From a checkpoint of a small mixture-of-experts model trained on Wikipedia.
Size: width 256, vocabulary 17749.
Training: 300M tokens, 4583 steps.
Below are experts of layer 7 (counted from 0) of a mixture-of-experts language model. Rows are named router (the router's row for the expert), gate (a neuron's input weights, with its number), up (a neuron's input weights, with its number) and show model dimensions 64-127. Each number is 128 + 32 x the weight over its row's rms, rounded and kept within 0 to 255. Numbers have three digits each.
Before each expert's rows: "gets" lists some tokens that make up at least twice as much of what it gets as of all text. This comes from a sample of Wikipedia text that the model never trained on. Tokens count by the router's weight.

# expert 17
gets: " to", " for", " with", " of", " in", "ing"
router:076169179116148091154148149150111082115122090086161173121140197107142120161160131134164128170093143153119116125165071163147112100157138124093101175094104131074135132119111186123116126127117142
gate0:144189085126118076117137162148067089201125120208140146101157124122145160105117125064096134137149092145047156149128082120101122121114159136092124123108122054102129137135134179131160059150129126
up0:101115099091172131086133151121141153115151115082141113181157094150096156113112132174187047101163173101091146118165146130090187127191117131165100127108134124135072129116150080108135160157169097
gate1:127149127132145133127142124043092136176144109112058138124152096205108202168096115149162173082173138137114182167121109107167117114091116147122143135179070125195062123171101135097167143169158103
up1:171133086164074123121096120185115154129162116127135131223134088126133075147100112147122119174151114143145141109125114141133185141177091124188121089105225157150161101125108134113089075061203117
gate2:156132120139180147248115128153140042103097106159126071149151130111186077105102120114116149142070112100194146143122193134168139154084112135125119057095124172139106115111094131099124094153119117
up2:191148163198076103118101105112163153179168172165103154170085167151096167092146180157185189130175116140086107091169087118105115151148147087139142165162156094111160110135133111137117151146118161
gate3:119102152157113120143147101153201119122082149120147157095108152132118121126113162087149152162126074060107103163109169121080120144106120096138157204137157144122136082143116144070163098157138135
up3:138143103140143151121093118084083127140137156092089120148111123132077104114221120139104124107085150129034175182104143157155108091079097078205136128109123170194112203103121089110144105188180099
gate4:127094134097100079179081135115161096116200120133138145175116168116133134150138100138139086112178171144062111158183107107181192141128148165184080112059088125138043119145121098104130125133107161
up4:127105185121080111129138146167164092117120148093172141060098130119136103147142074092110093120142126128098136111146118181174158175125180135085078163121100116133103097073126131090192045178188111
gate5:100107152110166158102117129103180171092091181117102144120178157161134207145176159113243127150176125147135156179144086162168148156135062158126153083105119222158114165124087125111105092141122100
up5:058107149074174115108143156145113082151151157122147169132118150077149162178122123156127140136105080123137132108132130081107113145134110128166148188129109146138142081141154196139134167163141149
gate6:117113202096152056091146101160132143125106143128127127041033170164101188181104150093122155127104120114086112136126136109135134129110084131134141145110147188083071104118123058095074128145105105
up6:138077113075132083160104120087175114112170189127172113121144130136148102161115165158111173177158103088135089076114052112079105139164196075107150137122105112119176147161116184140133156084128119
gate7:146127102116135069108140179188110123157156097166092127091118114138118146151110099097126167092107138117127130114049136116086123129131106098116128113115112111141111138132143099139101142140168150
up7:167083144141151111139116132125131135120165133130116143111145148101130123081175075064173165080078126132124146120120175116158109074114098110115136146086115086154149170141130082169091126116125091
gate8:101182116164172135112113125120086077202069161094127112129128148166096121143089119147118094169165101180112101185126154037082162130127119098074150180176112126154096194180146178139123178158147118
up8:109102120129193139117163160170127092105076132173157135103141083140143144177098118137108107099144163154147136122156120201120122097169183121055082146186131140133141166165181180148085080128101120
gate9:096113177142151126128111148111113155122084146171179153196141136149156134129119176102165147098089120044136147088155131145133142163146154125108197128115185085124159117099126087122184160093108146
up9:120137100083083161153137104127107122102171110096113121153103166123106163142173135135113137133124109180211135046179080152134110177101075095129141091131152164157092130139164075108100142120148129
gate10:119077074118146142105130152124119203093176099075111170099100080122102127148170123233113093075123112190114107099129106112155084090104166162145070104110131190159158131129184115167157122191110056
up10:090105162194126149124067138066159126109104144139076133091126096053123144163114127118141168092152101124149126143129163138093090153180141080147110133107078121157084143112126136158135131126136105
gate11:081119128070123107151139134122152116124086128166122172159114156196130162161083100156120130172137112121099190109095137119112161132091117162086122180065102058123041069095073118147148117107099122
up11:168075090165163130136142142104143085045214134130126136068144126128131187126162118097179096145174172120192114124157138157082164153129079175148119132146096125120224177139132144157134093102170158
gate12:167137141157131132087127146141148127148117177115185085122143117117162085121077120102129127107121161111154137122065155122124153168148133180141127066084183140151112113157157061172119139149164073
up12:154114125088125156140118112093103077168096103141067155064169170113139082194120113141118134085116100112162129129163127118177093079142092143112092090126132167173127155107157102191154148125118120
gate13:045135175140135121061175144121089148138130137126120117179094176155123157168135141098165102184182156095111157091113111130181167137128101076139111145076097157118049146097082178089146034099159106
up13:173112135136122109121088101142078141181185127099169110108155115130127136117139109083073111110131168137133093120097113197164059155130179171099043139185138121180126142159120186151105183127168125
gate14:119102097102111128081103136179114142211102108175125114083084153129111157155164123151096121099164098136098124174143086172114163037144074176165106093112198111159132138070197125155128112088067093
up14:059094088079124125064173107160137167160147117099095152098173114114045083097130172151155132093175121140143099156133122122098159146102058068109155091061146129109080166132157116082117120186170148
gate15:139061141130135134162187049116100146145167169124163165169127165176095164158111118171110143156180124111191157105131075134153090086129141118113120115132140137197104089138080080149162147122154082
up15:113129147147122151142200140134085125132181129120170153176155145102152186101120131108125122126208119185211139096087119128170144149169151090144133128077099173086197121120082194127165130112089103

# expert 16
gets: "ed", " with", " in", " used", " released", " for"
router:165133130155089071178127127157088130075125078105143176171150100124101085133170127195127153143104136106117112089155110075151095095189183103121063165105093103104107149115093132142109143107155157
gate1:130119059110077145166121098095195089089107156138127073131173131098138135116147095137149176159136167161182108135079149148080114120154025118143177062127173115130120146122152072089167141130145147
up1:163105118123116139115136150131147117140217145106087161081116163134155088107123150158129167165116100117104158133187149169110122164103120153089175101187169153143189137147098089132162123095118129
gate2:114094100124152102103165140138145166144140131120150110140097173179147145148120163182095065195098159125119135131033093189127153061114109111140177145107126171138098111148180141098098155129146123
up2:121075110096087104129073117088133094135174153118114100041095144098143133163082176179122154145133064173137095128181161177095112144104150189123110084161123147104128124121113184156154088156067096
gate3:090140093150129086072104137167071125102164134172138110126117124144156153127142155096119080162096083159170111122133136111128200104152169111154164091132083138113176142161101160101084181088148094
up3:144130110158103089132146069168121110141212139166060141110146141120107146105158134130104145144133196118213128047115174162094174123149117104186151094157139204090168110138072078061163168090201137
gate4:138130161083082119075153090117173040082157156172139152161146154112153151124158066157125171165121205204152105107138146091109176143128114198182101132154134145138133138113120148083158111142094112
up4:129114127093115123104089151130096140142164125187122142132115173150101179166131114072158164148099178175136142094106115135176135130142163108065125185184154173132146160138072152189164092109106173
gate5:100060146191091142121188078157125103148110126131085064139099120108161096146173116079141173151158083113177170101169151126177149107131120115155129129100150141146136083119143133097158099114141165
up5:072124146167112130168118127108125174075211138156125117121163063132114082108123153121124100074150172106161117134121126148172162123154130187110168112161170157119140133093118156136102138158120138
gate6:107125167071124057138089121152094122128120086117184165089132095093129157116138111183074137116133115083111164185128227162128102085139154140085085084130127103111097135072113145191133117154150115
up6:171124081160113160138138077151117094097192147070117093118138105137086167118137135147147113074123160132116106115137085147147080130150141128136132142158095144135181129157086095131146212099181119
gate7:105123182166127134168164097133098108196094097231107074154061122071149129094141130143115151170177092069157144116137114137157128133129141138129093191106072109130104123149108224138131088125092115
up7:115211101084125126102056145139169147102136125099126151177074175174090154136105199059122112093086140108081127127080152109115102130108105152103137122130145121084162129143136071195099208095100067
gate8:083146116158137101153163171078113128128083116104124128155112165129169089090122192114114069113101084140142119097146139140107141110093109047099161160137148176114164146107132147157133142113131151
up8:133127082159175101126179186078113087120099149144129121153088094141128095124156136160117157086113095145139147071116077140083118090080167107088131164191114156121115167131155088145075163139064137
gate9:143049111130179086155104071109149126093138151163136116118105179132181131117144120132195094106163132139144141165119169089136165155147135142104116073098156168190128092065172105184143120105175104
up9:129143095116115046180128128125103145065136083154163139166124158101124123084096079165119085108109167110118122102129142185134152160167162097095135109103142092147153085103160148162182144155152147
gate10:128158169160102119135101160052111140166125135143142141146076158163137104067151145143144129173173145125151151057169154075128058127113201071138188132180124175095148134130185168087149106111129133
up10:116122122152101100130146155190110102133127100162027138122119093160132138161100114141103147249127161100161138098135143119145114104170136102141150167147107112112099159124148191070117089077115064
gate11:081114187098145115080128123136102096156076106124147129147177134142095129099112111093117107114143181088184152052110091089159137189189122192114126147102129125114116120086129146145109103125147047
up11:053187111159108133159118141144138169132200136112144183105108094132144140115144124183102101125161024165085127188097099140140126118085108071139127067139122091142141153163082087119140091124160146
gate12:111110109147087190165111120125085147153083150114090130082139089158159103047124113103099107124190079149113140174143125096127185104081068141137165107148114157115126125184152076100084165163179148
up12:121121130107148087131196156078198050107196148066124119098157089092050129174145132161083155103099112131170069112112083161168148116112162156121146157200137082135097088090139149140130121161052104
gate13:117085162109128130207074224055086101117134117075168102131114126143148112142096131129102193152098184127107184083173055172124134184160139126123132133123107105164190110096127145105146136080189103
up13:066104091054122154044118135211135079136069118127132104104131176200074180162067138135145130121117133102099134188128106169101197082108090131109132108126122110151126144143133132118162146103151135
gate14:079104109109100149146150137095093096118132113163137129159196161155148090116127141090136118120102114076143182061044154126160091144074118123138127127114102161084106029125127191183106094175136083
up14:150101126210160129066096150136157140131098156113138133124158092112115132181158079121119106092122157159141101153121173070057125178181116162146181110139121060178140209124118116119152205066097141
gate15:109105189095120111143108125119128104153072100190102135120085157098129146078140124078143086103110064138154169167091147138208109130097090113111134111142129121085079071145107128100140121120138102
up15:103151128104124088141083170120139134175111099115175144204126150180111133107120105142111139121093148129131136134077109138137123089115104100128122072152207132083095099141125135152125121064109125
gate16:106193085158119146130144166080162154111101141123107098158166129134125080076077132098127128144178190123171113145106073089103079157085118126147135121095098104172139181130157143090163134159111085
up16:182097123145145153092099110106074148095152136114127071127152112150113174100102129094145094097095127122113165188156175156145191156096119117097173129130091162108084152104168116212150144087221162

# expert 18
gets: "'s", " his", " the", " their", " its", " her"
router:154120123119173147169143110093196168125111122119184118142157144141177101106116106135121086141113115131046178100159157142064149120164153175133176158081086138066149099105156110090133136115109121
gate1:138089190114120091138122123133152140145143098175134153065115140074085105114166181151142107152161172152053118108121079157109127081156089124168053104119062129098152112135101077124091137115164129
up1:130130080185126072129148131123124097103115092145085195117156105106096102191125156129211131112165148111089171164153102127093176155106139118079233140084130118133117091128140104158098094074145133
gate2:109097109120124109141149129177124131133144023104141102083130149054156168154162098188140117173137067148113116132129101182126131142190135158124104134105071097129128131113096107139132143216116162
up2:115154102128132136143186152185150106172167157121204127138111115120122117162158108175189164173121115175102122102096091097168119124056075067172093196141093180146143151157076101112082148126121152
gate3:094023161072151192139124124123138117114119183111131161085119162125116135094160138121122115117184145105207127125110147071080134124113119115130110108114087185136108138135156078139107104142133176
up3:136140169092102142140139118148169124133177124156144124130087108101091109115123112132138065082120134079108095135136142106143049118175132084126126136105118100224102091072144145117149066141155109
gate4:152121156105125077147144108068084133079103173150075077158114111155185104102134083078181160122125121161114148112106154118128149126166117126122135140102157141128111141159090125215179146109119112
up4:102067114114156125173123122107144157157097211103146091094060133132123074080095126113099165130206097171094092129121202150053132155115141145156127162105110112127158123178158115133146110134139117
gate5:143081157146104178105095154112180158093105124176132117109102105070149108119138089088107167107123182081136116162114136123118132100099079099140119129092082166146103169127113109095154093155172066
up5:097172143063142147188121124175144111153066196101103152088150165150112149124170102131103150176076099146126121127107076157130122183148167096111106088170129150069138122137124100141112157128161070
gate6:135121140175178137152108136113146073131156067109107115169132220133108066087129126126131186068184125183071130133127114128123086132168149089131181124139125123108162155114117154092105147114128150
up6:085110092133112137107084217144140176170150107106153077114171105133159116135092161140122134122139127104136158162099121120157149103148165132159117109132148133135139104109153097098141141152124065
gate7:154109183082056112076132119161069100157109121159120098131108117135144175137065072088123137119163142074159185134141131127160108127157128117057178146140147169133087135125088117146128106137146157
up7:202188147148108145143082127209101118112122178134121120090067104131135094092134138123172137156134134109177176138142124149087117093128131144125163157098126156185098171117095078137096112100135086
gate8:148115115128147111182079080098104125102157051141115180146101119117172124139117138159074154059105086142084136121118098123127130075150194120063176081115170184148184114117165092195132154127118140
up8:134156139131090117069058103127119130095133086178126073108054124163116150121155042174062058149185128101115147159138131152160119139150115139098076114155117082116144103098122133112106082118066101
gate9:160149124108170137137125168085136114154107131204108112090103143103130170083155107120088130050161138168098173159109139101141113112112102095132161126075086134094157149104119137094131138128148144
up9:103202124147141093185103109175139139129123141120125121139193143173120146168091146105107062159118151125095192100119140148158185159109134213151128090175149147122117086062142108129162202126115164
gate10:131104096077109121145104168081130146142122172166151118135064130185146173077122159098144125066154110139092092105121120146115042072087071126158089116101115165135184139155164090126193141101108171
up10:158080150145164124106151120134154102122098130122135147137129136139233165128097127096086107083153171110149122132099156102118132123106069150102136158174111171144184138181135132160142087113126085
gate11:125114132145206141160108155110092142145145191188174089069155102120141143120149095143092177138128128180115084186111128098102065100152213155129158089135115111165153141112111136160169104189107096
up11:155148100189140141158059140134141097061131094150154136168168153141147144163111161104136097130100074116173158097087082086152165095133139115141181114123141169150152091159064147157153134088110084
gate12:124149158111060054147096124164063094142108098140125165131182156089113102149104195109107158145117195195124188173111139136138170116154124062149142111091130197106161065090122113137152157091168130
up12:155189146125102128109118126132119103084000134100162175125158128084119092175146129128117104113143148151102191171118159147121139093169166149188154086110131127141156140129141153145146151073100154
gate13:164102090106132120132085114120118116105142165126114114077166121147113166144110119074154089084152059131157129135183172155100160175123149111103177139131122124196125152122168149089179085102181184
up13:123137066129070106152126146151120133105154171124138124128172135163023165072106126148163069088094131177147085176159085143106159146125102146165131073146111098134113150127171149170107150097216154
gate14:105129159181177075134134133160116147143080155156087036156117094154099161124139151133163161135158110147102095101140133115168145117170119118098132110160109197063103109169121145057131164106146119
up14:125122074164139087095170191196122093129182125156166095117155139120181140118120132156102065089151172081086119132128093150163094111165182102105048135134060069142206136117121050149149111131129142
gate15:130074145137127053104136129170118102139144180123130096061187136123143072104162164096146103146084147130152134121056088073174160092075167150126094130117099106130095079144071148096129132155120121
up15:167077077104064127075117137074120138164123102162124136143123078140130134136133125144124108066154124105157145101157121080169140094054130106232149113166132117150109171145122139099107113112132190
gate16:119116128070185130132150143187108115136167116207146126154171094142125060204111138112076135147172134159135185089112091148116200147099141133107119075137188094102188129136114182131134130125111124
up16:160091119112120116222185140098140110164132153096125132108203147152118104127116145122100073138148136137118134112168077107162081105115162166121139168133163129067153084118119101151146166072163143

# expert 19
gets: "===", "==", " =", " ==", " ===", "===="
router:118144086209138115112118159174096094162083106123128067143070113124125155155180143180137096085065094153145083158145158157105092104156113123109178085130142158136070125076085096149117115128118186
gate1:151068133131162141089066117108121101116131088140124119123085145083093138162112121140106082148120081176078169119135123189097127167115121157113159105109168140138165167116161094143188175159146162
up1:131108091062101117085122125080094118090132104162094182126116093111132075161104075147175093147152090120130135164148134166099122092205158110062155119104158121162148089164127107126130162143140129
gate2:099141110162190096188126119099132138098111126141109145100134144126129073104171155085170098099140098119103112136133106122131114162124141093107162132112105143157152096151113101131127102093133102
up2:107123162097115134068135149160111096092113138160105178137181100113187113098147133137132125115154170149139152145182138146097132120144096155106138126115138154131166121205160151136146160109098177
gate3:142110074062138095071164146150086140150128125153175095121121166114222157090145119176121115086156117099071175115162084135130174079138172138135169093088145106128137154171136081070114122149144108
up3:155104118104137131119175137126126135131063111110174064168091182120171155121093065166121073114158136117113117140079113128102195183165154105146120071095166211120159145124112134147050093101106172
gate4:126044118097187088167118095115117097099134119107089097140104077108112135104116169190109145108147096111123104141169186194080068121178139127078146117126106127091104113081117116174128085126112071
up4:055170165176139179159158152114100159108120072110114163125109129093167145141171116117154167161098094153096118138123124129093113077097174085045190169110088134162112116115102147171166142142151082
gate5:130193137172146107153118130173120097142096168110047139127115160166175120129142099135129128147143131146097128141114120123154104152131169151107120110187115170163133081112135136179153075070124111
up5:188119197118092174154136136153106113101120133148062122111103151083092152134118116083157122187169086109147138106091072132122159139153063107091099063060063134156136117121180067086142173098101182
gate6:154131109106153139173115161135192142122153088132147148093084099119159126161115070084175109163086116116081144160125106155092090185126132163137094098083085183145166111168105188086066129105130152
up6:153110090115216110138133114091119165150096092133108101074109171148111136124067121060107133124095143172120139140112130182143097142079109138172166095122087158183120115121120165124116083159180164
gate7:142150144063173182162120076136181200134139165071123120108093230102076183115145107094130191148157117103134091065111071108191125114124153103114132120142134118115134170129128186124172085127169168
up7:146189125094129089057128122092180157140105069130114137142054151074118103132124125142145153129123111114101093129072181172172121100169079112141098150148115177174144146183130124072159122072148140
gate8:113058157125221120147099123145124142091177101112117147138112132101171111136168135151162137179122159146102123165105142144097098102114122095112176173183103094137125131115103113138167132126130098
up8:138071129092115155101181157108100116156138079137109094141091124142096097184100163098207164180142058072122155087097134124143174073128098069176163154087107135143128161118160115135135066119122145
gate9:152117116131138156138130149141115111137096206117145082159103150191148150182100079123163141116140124131140113074152120160173166070167105118115064133133168163100092133102165105185101086199100140
up9:125170128161170112096160106142109130154102143148160092117108130141105166065158121080149090101084130142135111067137144132125144086138094114137105115078134151104100103112144111127097141138117159
gate10:089093094115132159133117144166149128132136173133161102112150121125101075075124150153129142115078118105171131115147153112116144141102114091139163120129177158133106098115191103125108140168175181
up10:142167128136150108079135123126034140154072150117082130144130114192108054118103144074136133092116194154126116099112134101114096162102105143110199151206125158135103123111168125062114139175166124
gate11:111119131169095163176127090131145122117173133121106108040196205130163075124140081176070107128162160131173116081081129120114093148137153093190135142070119097116111043148104147091106156146138156
up11:128093136090122155109168119123134113089151144145120177105094120089137112078159138144161096152151109161179155140171172135086120135128098110110092155089146129140137096138204109091123085064106122
gate12:077129075138203145117113123125100156138118111170114066102180147070154200130111113150115107082127086118069098138115162132169084111107184121056146154122112152119183116093150135141144108127098115
up12:121166119141190134184141142152121153146072095158137112113115150104166169175110135143111084103142112071112092155156139152094065149090177122112119143073113178152157106099107154162180041113086151
gate13:173115243088143097111084030125119132137101085129137151116141136136121130123156139144092102134112124138115124117113126139132196146127107147081151127134125149140072092143102161155122133132108076
up13:142128151181082141112098076138130153143164035147138073086137179126120111118164062128160110047110130123179098107124111133131155135146092108072153168101091131139173138088148144163147137071142081
gate14:094111126156172137131194132065098134177114101111065137157137188106152156083122143138125195124079145109131127116106147142154146160162089072091135130135070131134135159158141132093155161160116096
up14:143101173116101120158157112198100156111093103113080110180120123109164053132128105099144110136157124118108120125091111149143133159169134071158125148132139177187149150133085155176149115129151177
gate15:149142157139068170189112156142157081122160143159184135129138131113105109099155131094138092129135113111163106148203123078121163118136170148118173097107140094110161118122097132134087105143094154
up15:125122129151139117175120127105101067068127054130141135146104170113162140134156097109165113121102074137154107166149096126090100149138164192065170074106069100112156152125124172115171129146097158
gate16:147082142146137107147144130122224122145119141136128154163109185084080119197166132074130188137131119111084148077090169144138097038076115120127112103154147120196100096134088088120140097140114146
up16:115107118153151135158119094146132100110104129101122090107116134099120163096146156144141103073130137089115143189128131104060098168152102118108155147166151080143160140112149111160175195145160123

# expert 31
gets: " which", " that", " who", "s", "s,", " one"
router:147142104165108076103121073113172165097107154073129134152163084119106087162164104132151142093124137130201169127175145173180127189155138167089154084131198112057104153149072175096111143137103126
gate1:136132101225099161129161108110108116119160081168113126134075139125151100092163118134096152104148055105125122097172161095122119055150158114122156121123137121120129122120081053189068126136107095
up1:104133107117119133126140133190153156127069131145101145137113129055114131144169098136117080109080133101128095135127138155107105128120078117110097117124133088102116154137113131115096130083146093
gate2:129087082128155113147122135139131118092135100120123139085095120102144149140176113112110184122125065125146108096160151136134156125127142149107104110154152131074140066094097124099170118133088090
up2:144142131098201171116181178114157124148132103117165100126109147132063167135120070126202151102182060151108160113158158083121126125108120128097110115121140138139138174163153144183136134151106129
gate3:133153107106183125145105162167111134108117126125082107140199130098149175087107150094169114122143105111160076170156143148126141170117101167058157138117077150083175146117134128166133098165074092
up3:098102153166080131134073081138090164077125120128097117167095173092128093120102079170151127072125130144086102175110111136049095074130139129135161101125161106167117175141130103151068205086134073
gate4:147082178181107091103130150116120149121173140162125164165104125082206183136112132091132146148136100171084116122072117157079099166106076149098127065113074139170129118106103092155191136145141089
up4:196099135152092097114111136113127143190139138152142126137135161125158153121145145137140078139161099132092107120106148138129106129142131127044065085150078174143159087151122139137148129091159084
gate5:098178157118117218185108120131133138120120103131149142135171121150109119092139110109133130090106148066123186167160173150145136118156148101128163160127095096123115060140095160159158164141123079
up5:058140189077132159168072076143133083085084135120141102159135156114144133093137087090179146142134161105141206170162120117190151145129116115139156136169096113099125049136128155194148122101110101
gate6:092186083113095147166072125106151128162114159117175039136116144149131118115048134085122135036196138112181111085111114101153136104144102164125111088126140135138082143125119140144106105118100122
up6:153114134171148184210136115112203117182105139133204100129160103143168119142134121098143149127094141079153136114110131140155163125126155136091062107112143103165119080117113187117107083125077092
gate7:092117151120141134125134096102099148127085134110074147094130114116099124115077132187096128080128107126142132154145105098145205112038102174172090102103170159091129025109087129082106128156120062
up7:163147112172072147097131118102148154106093157123088141131076133113142149139151125117082126128142090069168114092053185103128135103098152105151107131136160167160039138124167082167077096074087133
gate8:091143081115065128137062146158098125099154152096163139056154149115177152125129074085093126108136152155212100090080096096167151108128125151180172101118164113103158123090135131120123193152139126
up8:084156079085127160158156110138148124165083126137146173115086140156126129158120159119101125115145106137126168152160121129115099144069081123112038160078123112167176128126183095115143089128171202
gate9:113105136149122109102081133106029097109122170162105084137173151141171132112117113108159141098059184134147099102101068076121154128155117123096199082151086135122113096090112120096117094156120117
up9:128169133183187133190151108072155117117095132113163102137111126136084169091160157114151159128161102090103184136163132198108153132147146095129136089079116079140173144211121138118160134159114186
gate10:088080162194166133110111089077143073115095167134188178143067192133100113107096094103126126168147127106143108123105108096166109150154122136159160119167120121118098140111133162146196156178114144
up10:117131139075111103130133225133166092146063163092141121137046138113124151106161220132098129090134118128119087163135082127094156133115120167090180128124136169166201158133145145160130136091139144
gate11:153200185141150122122083090115159202136163149120128128139112081128153171109160110136111106158188109073094163183104078139140097170162147116128126121155128104135147112187048135140174132134140160
up11:093080082069154077084111207092135130174084168154085073140178069081123125124055098178055093072085146063112139150071166128167155113115139110083100101167149116137098104101107065085089080147154109
gate12:098146103097172114094101191160116200119096141072118124107204078105219128121144114178122115085111131089138159088091113076118148128093106131141225105140113110123148156105161160121122163110157136
up12:120167164090139043155167154097127157165137165091074172114210086132162097153153125106129100135137115146139125135050100116140155137132083135147213139048112106122151088093153150118096118113087148
gate13:070091147112115116082166143100109086094121154130088084134132126144128103131074108099115129051098084087120144158102146141114149084163145167117194138111163089148073201165117143105146167101132116
up13:110182090170085105128168114146147126117138200104070123105115159156155154099114127134063114160127150140134130068112074108116146137112045029141085085073104136100118153084112112132110130128126125
gate14:102110162147192101074086125092147105136114114124150172112049129179175176107060144136147114149102114168110109172060092113110156145107115107090151094153131124119129107090184090108140108200135164
up14:062163131158114108080114115108105118077126124119136096129111154096119105062114111134122131103121171118119176098140158160153108131147146130123154090133136143063133087083103130103128094109128127
gate15:150143120083126085198124059112100060141143111081100177153133137113071103153136076142104097136118091119162112103094136087152161187112113166120123157160125106165081199125123124091167128092113143
up15:105087118164077076098125097163144115113179165120145173131162070118134127165108134118148099125072099138118084130104164169103082128142114115116196159162148134125096113149041113104126141150131063
gate16:153142191146148137143117143158082126136119114170150084166074136101116164131136158147109095105074141115154126102083131082131107118105129138176140103141107123150146117084128076114145099095101186
up16:098089161155144135091096147157138155094180153182135128152137167085137056147145093134125164112145122158090151091197128113069062076105114160116135092119119171145139102093127086105097098154094109

# expert 6
gets: ":", "-", "|", " |", "=", "The"
router:171143160165144169106140151113091120136116232115087113131140163093087147145116119119121067142086119114161120154115120060087183141114081153153141092154085134191137067114162124086059169060132135
gate0:112080102131075076118157066127137109087118096095153133113124138133164134135128110152165194126117169122072150104152164135134146071172167114125164194088143124131113131154099105106115122153202162
up0:083112123166189136095188177103092071121085107126122128122156119189110166116127175161128092161102104077106100118144122159108022143145119158120118129121153116126086099086081154214084160112119169
gate1:153142130137069109138131145112085126111129103114065101071171123112134099158128111069139159139135072131159087113112114119128144076136170124131112105122087107119122136090071144079106110137130110
up1:113117148121136117109122171125161136137111134137196136067118153114104172118181069158131112083108097160125071121090146126148041185127175162137164128138152136113094111103100134128106097128122132
gate2:144135082178108149132154121132114173036137097181118160064139099125081142080148141142133140065122116126131120100059096183116136119144171071133152113124146128095084113086143125112085165122116125
up2:138126128106087117164098185149106105138134151138134136118144139097101071156126091168123115137117093086129058143142037109074080069121145122118093138107124101085136142081157116129125135130111066
gate3:187085169136160129101098132081124113101094109141137142136096229145123090082109130087118137176149203098051108130152142155112159054153156099160141095114086148138177171125108115063172068128102181
up3:188096178107128139170173164109103171092148103107083089122160110147112212134120103139142160129159203176115120081201120102082109188108110149160142092150140167155099201112151182108192100169110114
gate4:136121119151118115148160116154088134065092140170062128054121114151142110143129113092118099127127118173116156160109144119160152124122117137116075116146126095104087040155109112124135133155140155
up4:146154094174070112116141127183163101102168123125154108130115143121114111177150169105102134193053137070148071173134118127110140086111139162163088147135171090174075080109093109135099138115062149
gate5:122109101129099194086154150171133098113152139107097105149156150145181138126066129176126107121102140176121091133147107148081108085119115088076091165155110150144155109119117132114125177136190090
up5:161200155137089107134157134129156140119139108157134160121184146161123095125117235062113127145083172165134138124192086158120158151095071122083090157112101151128142101120132127124116132130146074
gate6:116144098122134146082115135071154089047144165131161170109094072151161217095140139157107136104149114097080152110144111116098125183155181067109117165142205103156106116139108129099109176145125123
up6:101138115126118090132158119112103095152120093121136164190157093158150073113096123136149148145122190096140137118156078157107127144083084184114150114080106181102096169160117112168105154139109147
gate7:132107157130089125131125115086112176100129122182150089149109149138213159087092117154080183114157132106137094111103123139156094075109135046096156159048125132125136149133064225108116128127101137
up7:129109117117105165104105107131091114072139099143099110121155107107119121061121089111122082143180093128129183162223178121106091152134132117171108130172126158108190200073113143141121104089070100
gate8:181047170092148119128124087046173122107159185107090130121158149154188147124063122164137146109147136139118061090088182123103141126135087175138133104125153097113121138113136042120099150157137118
up8:093135081130173119126076139088137191165143183184139082109105137130116181130163102133124139149122124150131119139077085114134125146100146165186081161124124106141169175144114083087160114155112178
gate9:105182145170157145138078121080125103131115151185133159066172192180124133137112171175168161097103177141135110129102156132120168096147155121113089104142150182188125082109135099071150065105117087
up9:115105162174098126168129108082130093146096126147161194108095150179160108081127142102158125202121126122143073120134166122098129128139117190133103150115127192133127129177152165099104050072143085
gate10:140122178164139127176079073092163116051126202123137067132107083097121161132101102095136164093153141152130106135088177124193150090156152161138144173141142153101124114065139108147112127120050162
up10:159099097105106095124130149085139130117128090146159113133166210202129136171144166115160164161081120122148129146172083080146173131133173108138145148109122201124141120106175112118129075192132118
gate11:075139114092140136151160100135136153057100171108099085102099092139186066103111113160128103169174118105130086089117122099157140126091118173121131144141162105107111190079143153128146206162167121
up11:085131135156101179137118126181189094120127123133091154138140150155152119162232137132118097150147147095067104136071114123175151092144116152119113169179137130114085090095112131125168107149122154
gate12:125089104099110099125101145093114060039130136157158128103165139118110105180090112122138160123181171159078143106114143095157141128099136086195129129100135123133098168090195113094124128119097148
up12:139079093127121110148135091184062082075125126097122153133145138127141138178109103160097112101185097188164125135130133129117162182104061167173090166101119050100100102100160126137124106152082152
gate13:105151134142160125101114127126084073150170117171084130104131074146116194142117102146072122092099133193091098117169145126159122205164130092131153098121089114126099066120122109121186070130114112
up13:146119144121159150116105099104109112060169128105114149099157128120168143117141121075152161158116129229153172100114133144137133175143071155144144095141187139128132148100117108136122084075112090
gate14:163075201116154140138170105115091143089161129156112142142139148083135135075058108074165092139166127184067142139058096078100085144110104099129152140117088075118143113136093056131086126077141143
up14:126124100105136070117112112100139082146165095140138153122122158156122128141158156110135122125132131149147105147190170144110128156116130192077101184143148197103180184116147186152143100123157089
gate15:112147114115120073126114093139166086165101092092188130104150185163125083100071203120110153120108123066082091135143132164130168117089112103135147126099100123097103190107153148123097111094136122
up15:079113125104102153101169166055072134065080104143122138144106161180180125075094181116180135141162098057122152099141116136142128117127120135054180099099129173142199118122217129154126130126130141